Experts of a small language model: 62.1M parameters.
Below are experts of layer 5 (counted from 0) of a mixture-of-experts language model. Rows are named router (the router's row for the expert), gate (a neuron's input weights, with its number), up (a neuron's input weights, with its number), down (a neuron's output weights, with its number) and show model dimensions 0-191. Each number is 200 + 20 x the weight over its row's rms, rounded and kept within 0 to 999.
Before each expert's rows: "raises" lists some tokens whose logits its average output raises strongly, later layers aside; "mostly gets" lists some tokens that are sent to it at least half of the time. This comes from a sample of Wikipedia text that the model never trained on.

# expert 97
raises: " lb", "- R", " km", "th", "000", " years ago"
mostly gets: "700", "600", "400", "300", " million", "250"
router,237,205,225,232,224,202,223,173,180,169,194,216,225,191,212,191,202,221,202,204,216,207,179,186,182,166,197,221,201,205,206,189,213,222,209,216,194,186,226,196,209,252,211,215,194,185,178,222,210,187,169,202,182,186,212,182,208,175,205,195,241,210,188,174,185,203,200,196,214,182,197,190,207,255,206,188,237,185,200,227,216,219,223,237,236,197,211,227,187,197,220,186,236,250,202,201,207,175,234,195,204,179,195,205,206,235,203,198,201,167,186,204,174,161,182,216,215,243,174,200,227,191,196,229,205,193,177,182,173,197,245,225,215,203,205,212,217,224,172,187,172,197,195,215,151,201,181,204,245,169,246,209,207,176,200,207,200,194,205,184,203,220,225,223,220,212,183,180,196,227,175,200,191,217,187,216,189,186,205,172,190,155,202,200,191,216,222,196,188,188,196,187
gate0,168,228,206,224,229,170,225,192,206,204,221,206,187,177,200,209,159,206,193,219,211,204,208,204,229,190,211,222,219,217,222,194,177,194,221,181,240,204,183,194,177,219,209,186,228,201,188,201,201,179,215,189,202,176,206,194,198,179,190,202,220,177,184,196,201,200,211,199,194,174,186,200,193,233,182,201,221,194,187,198,226,211,225,218,237,191,172,208,175,151,196,223,193,205,199,209,208,216,155,185,145,170,193,195,187,225,194,243,200,188,226,186,186,216,164,202,184,219,223,193,226,214,193,237,211,211,181,189,222,228,237,207,209,198,197,194,197,189,212,155,200,191,197,163,185,194,211,213,210,174,230,231,210,211,171,202,219,211,237,186,209,186,191,219,222,233,205,227,226,223,180,247,199,218,158,187,190,191,196,218,177,190,268,214,181,207,223,191,206,210,170,193
up0,206,196,183,204,189,237,189,227,194,216,186,197,204,214,191,182,198,206,193,178,212,231,208,227,210,198,212,232,230,187,200,189,195,192,223,229,218,189,198,200,213,177,196,164,213,244,202,200,203,174,169,198,213,208,176,179,209,146,189,172,225,192,206,211,197,175,212,183,185,178,195,179,187,199,193,199,177,173,220,202,204,169,187,170,182,203,210,150,215,189,200,225,202,180,196,198,201,232,221,177,199,187,242,237,186,167,216,220,185,172,198,197,181,166,208,217,198,196,214,254,138,195,212,180,166,209,214,234,210,211,227,178,185,189,208,195,170,185,221,172,192,225,208,240,212,206,227,216,183,220,202,205,210,184,199,192,223,192,214,233,208,204,208,186,195,225,185,226,223,196,193,198,147,195,159,171,195,214,180,181,201,229,228,197,233,201,203,204,190,233,205,197
down0,203,200,213,219,188,179,200,197,218,157,211,167,175,198,190,219,200,200,215,211,214,183,194,229,181,212,205,192,215,208,180,177,176,197,204,172,183,176,199,184,188,182,222,209,185,192,244,195,204,172,158,163,209,202,218,225,197,221,211,207,257,207,213,202,173,213,233,192,207,230,234,204,205,181,187,216,180,182,198,199,204,188,231,178,187,193,181,219,164,166,201,189,184,201,202,171,217,159,212,196,188,231,218,173,201,204,165,241,193,213,200,202,190,186,205,181,206,180,180,208,198,211,183,242,196,189,150,201,193,187,200,218,213,251,196,221,210,189,214,200,235,192,234,193,230,184,211,192,237,224,221,194,209,215,211,226,194,188,201,206,212,179,199,190,178,219,199,189,198,226,176,238,189,210,162,168,209,222,244,233,204,200,182,161,210,195,172,220,192,238,212,209

# expert 92
raises: " times", "th", "'", "ish", " years", " years ago"
mostly gets: "103", "120", "100", "104", "150", "18"
router,222,241,229,237,203,186,220,197,176,205,168,196,211,213,213,182,213,214,197,184,189,205,199,175,195,149,206,232,219,189,205,222,210,207,193,205,201,170,226,224,204,257,184,217,191,162,181,206,211,177,189,174,195,212,203,222,193,191,207,221,203,210,201,176,203,215,194,190,193,206,207,219,218,222,197,202,227,203,224,212,215,244,203,234,208,223,226,198,178,225,207,177,220,193,208,209,181,175,245,254,195,183,223,191,233,214,186,222,188,188,189,212,198,199,183,237,205,197,176,208,230,200,191,200,211,179,211,197,205,212,195,229,232,189,227,195,216,208,161,195,198,227,184,179,165,229,167,183,212,184,233,202,235,192,214,216,192,170,201,196,214,217,196,219,212,202,187,182,148,210,209,159,192,215,194,180,202,177,225,157,215,174,189,198,204,176,201,161,168,192,188,214
gate0,181,208,251,194,191,189,232,178,227,205,183,209,167,195,164,224,225,213,196,228,202,175,169,217,190,237,154,221,209,189,190,207,200,217,185,210,213,185,219,214,193,220,175,216,181,191,159,193,211,216,186,201,216,228,179,161,190,212,163,176,192,167,212,221,183,190,244,169,223,172,180,187,222,202,170,201,188,217,212,216,238,199,174,203,228,199,207,239,190,220,166,185,212,169,207,237,181,198,188,213,185,215,204,204,234,192,203,165,193,193,227,179,206,200,208,191,190,223,210,192,205,203,187,175,177,190,200,186,184,185,181,179,222,224,174,232,202,224,219,225,210,189,185,213,215,197,196,163,138,187,217,194,192,185,194,196,209,178,174,202,196,194,200,179,165,218,186,168,184,180,196,182,204,194,220,207,214,209,164,207,169,200,217,198,213,235,180,195,196,210,184,213
up0,207,224,201,212,208,184,167,198,222,170,217,172,175,227,187,209,175,216,176,206,199,163,176,200,207,197,208,180,237,184,210,227,198,195,175,200,182,236,224,199,177,221,194,215,191,184,190,240,215,193,258,206,189,182,179,187,201,202,164,160,214,178,209,173,192,179,202,177,201,191,199,196,220,202,187,217,231,207,196,192,175,189,194,225,212,190,205,232,193,184,239,186,227,189,222,195,189,216,235,150,178,187,208,211,194,174,192,203,179,173,194,208,213,211,161,169,179,220,214,234,163,196,219,215,166,207,189,199,173,206,200,157,207,194,193,162,200,235,220,203,193,210,194,244,210,207,184,207,200,198,201,199,229,215,193,207,221,197,181,180,209,211,192,202,195,210,259,168,175,197,192,196,204,222,199,217,238,185,211,166,207,185,210,175,234,203,167,219,211,200,197,179
down0,178,216,199,213,215,201,177,184,199,205,188,231,204,157,214,224,202,217,180,193,180,184,177,203,169,196,218,204,238,178,195,183,193,193,182,213,230,233,234,213,203,214,194,240,182,212,188,183,192,206,184,170,191,210,184,212,261,201,236,177,194,182,181,199,177,213,180,206,209,170,221,233,195,193,154,218,192,196,199,207,225,197,198,216,232,203,174,222,219,179,206,203,160,199,181,194,224,190,211,184,193,207,225,193,223,159,209,197,203,190,214,193,174,126,183,211,215,196,213,170,208,169,184,185,190,178,192,198,180,187,199,168,213,193,188,218,204,195,190,150,195,221,175,229,193,199,200,198,194,213,173,206,210,226,169,208,186,203,204,201,194,172,194,190,200,204,229,220,197,240,181,162,196,171,187,205,238,233,209,164,179,198,188,164,184,229,186,196,207,198,209,214

# expert 46
raises: "ub", "ar", "iving", "ud", "ies", "ys"
mostly gets: " L", " d", " D", " R", " l", " r"
router,166,252,217,179,227,178,194,195,165,190,180,219,206,199,189,180,215,187,200,196,199,208,147,185,196,178,197,223,210,209,188,211,183,212,218,218,212,197,247,202,224,227,226,174,185,196,173,172,227,182,200,211,158,207,229,187,186,195,214,184,191,171,209,183,177,216,204,201,204,196,194,199,181,150,221,201,218,181,174,175,206,197,220,229,217,167,195,176,176,207,190,186,227,224,218,213,163,191,190,238,207,217,186,215,198,239,171,183,162,230,179,210,214,200,182,208,206,212,172,181,223,220,219,194,200,223,185,211,192,245,215,208,212,188,193,195,187,232,168,190,160,237,189,220,189,177,181,187,194,215,185,223,219,217,175,169,170,212,178,207,212,190,217,210,200,227,185,191,173,217,203,192,219,229,184,220,212,184,211,190,201,166,201,190,204,203,225,165,225,193,185,200
gate0,206,234,201,180,202,192,209,211,156,215,214,203,229,171,207,236,193,219,194,190,176,209,150,164,213,192,202,205,230,203,182,182,199,204,201,230,177,216,230,180,174,206,220,185,189,242,193,176,179,223,218,217,202,199,196,206,225,211,180,187,194,204,240,231,213,224,185,268,187,200,207,230,200,187,200,211,204,188,195,192,194,193,193,178,205,219,192,213,209,174,183,180,206,180,225,202,188,198,188,216,196,245,235,222,204,221,172,190,158,207,173,180,246,215,203,179,219,208,185,196,209,234,215,213,187,204,190,196,208,169,185,210,213,179,187,181,171,211,227,232,186,196,167,203,183,195,204,219,218,193,212,234,183,212,201,201,190,179,210,233,160,210,215,206,177,179,229,179,197,199,232,204,214,208,217,251,195,210,199,199,185,152,231,169,197,212,213,171,193,188,208,204
up0,186,182,208,200,204,214,226,235,190,215,208,196,165,180,208,197,173,183,185,231,218,209,159,142,194,193,195,248,206,195,184,161,189,238,162,189,212,212,227,220,207,172,191,192,177,181,203,205,209,217,196,190,185,200,204,211,186,225,190,175,189,172,212,220,239,214,210,163,215,190,193,208,206,199,221,198,180,208,217,223,210,211,187,224,207,215,201,188,191,211,246,206,192,191,180,191,195,223,212,174,186,209,173,204,202,182,184,200,210,195,173,192,195,210,206,183,216,171,203,170,186,184,222,187,208,174,202,170,211,196,200,206,213,216,210,188,176,218,209,217,179,159,181,162,220,209,214,186,230,217,204,229,205,212,251,183,205,221,223,219,180,213,179,193,219,196,170,185,222,210,222,203,165,175,161,181,193,227,221,193,179,212,228,173,208,194,193,140,165,216,164,218
down0,214,155,195,172,219,162,194,214,203,208,210,194,166,191,177,178,220,184,207,244,220,202,188,186,183,179,194,203,176,231,218,180,200,169,169,180,191,200,215,214,183,179,205,205,210,203,197,180,224,227,183,212,234,203,202,150,199,202,235,231,223,198,189,203,192,193,166,206,198,234,179,215,221,192,177,203,181,275,170,229,252,207,196,194,204,192,205,220,178,177,242,205,232,189,188,175,196,201,211,200,184,238,206,199,212,205,217,213,187,214,204,203,192,193,200,223,201,187,206,210,210,208,168,189,206,177,221,188,190,194,170,224,223,215,193,190,227,219,185,185,199,203,212,195,192,197,239,240,188,229,218,205,196,230,195,194,186,166,182,214,186,182,200,206,241,183,156,180,205,160,198,206,197,176,173,200,193,185,202,188,228,207,221,222,186,187,203,213,185,202,173,167

# expert 28
raises: "el", "at", "er", "ill", "as", "est"
mostly gets: " | K", " K", ", T", " of K", " T", ", V"
router,191,250,211,217,241,204,186,190,158,196,161,209,178,225,215,184,213,211,200,188,167,215,212,207,158,155,183,200,236,176,227,214,192,185,213,204,202,212,236,201,206,212,216,212,202,190,177,181,239,173,195,207,140,217,205,181,188,174,221,214,216,195,247,186,171,201,210,209,183,199,200,208,194,218,218,203,235,166,174,197,231,176,235,207,236,198,188,214,179,178,181,181,230,223,200,202,190,207,228,212,186,182,198,195,209,246,180,174,175,211,248,214,187,195,192,201,217,193,213,187,211,228,196,200,210,217,172,215,219,189,215,209,213,162,203,199,213,216,176,211,165,220,173,239,183,218,206,190,201,196,199,198,211,204,205,153,172,192,185,204,209,193,241,212,223,207,212,199,193,208,194,212,225,219,193,203,210,186,210,208,232,180,215,208,199,181,204,168,199,217,212,195
gate0,207,186,220,216,214,191,187,235,197,199,199,180,221,207,194,211,201,229,201,213,214,174,214,210,211,149,190,243,194,205,219,188,202,179,245,158,212,222,204,202,205,210,225,249,194,166,194,196,197,226,207,201,177,198,224,205,177,215,193,197,205,230,213,209,210,201,211,185,255,191,192,190,230,179,237,219,185,190,189,199,198,204,204,207,171,211,226,243,228,199,207,186,195,187,189,221,196,217,235,208,213,181,232,186,188,199,194,200,214,214,250,187,200,206,213,211,226,215,201,191,211,208,172,186,213,165,226,212,216,210,197,222,158,167,246,182,178,210,222,213,198,210,173,196,168,200,198,240,210,218,190,232,188,231,206,183,205,215,209,212,204,227,181,221,227,215,218,208,187,191,175,218,211,209,184,165,220,194,193,190,264,213,219,181,215,232,177,218,177,186,213,191
up0,223,216,164,200,203,202,216,218,207,187,206,191,147,216,191,212,207,211,222,185,189,185,190,198,195,230,174,203,188,207,217,199,178,185,196,198,203,206,187,215,235,213,202,226,208,162,194,243,180,176,199,217,196,193,204,197,183,162,210,239,185,179,215,222,171,221,164,234,222,211,188,222,173,229,213,203,199,163,194,193,180,205,224,206,189,191,210,204,148,204,200,209,184,198,195,218,151,205,168,191,171,171,225,194,201,169,195,206,205,218,150,237,183,202,204,193,190,207,196,189,209,173,184,201,200,227,201,183,197,239,209,197,211,192,220,201,163,180,223,202,181,213,180,259,221,173,177,186,209,215,253,205,232,205,207,198,200,231,200,212,176,189,192,211,232,188,172,216,198,193,212,196,201,181,214,186,179,163,187,208,193,189,229,214,182,217,201,164,173,208,209,235
down0,219,173,220,180,230,167,199,198,215,193,229,178,204,206,206,194,223,209,186,195,217,207,183,194,193,212,163,219,194,216,228,194,215,210,182,207,215,234,137,227,213,192,206,213,240,189,220,166,230,232,228,185,194,193,213,193,213,220,195,193,196,181,223,216,184,181,209,191,237,173,210,164,222,197,186,213,217,189,189,218,194,189,206,207,214,205,228,207,230,196,211,206,198,165,206,150,187,193,208,232,178,188,209,173,225,201,193,204,211,168,192,194,182,210,210,222,206,201,225,218,178,215,205,229,209,166,204,179,188,184,179,205,188,191,223,210,187,223,215,231,203,189,192,206,179,201,218,191,205,195,213,264,206,205,211,168,210,209,196,211,191,196,150,203,229,206,194,239,181,247,204,205,229,215,202,174,226,190,196,203,201,222,227,215,221,236,154,181,192,216,187,248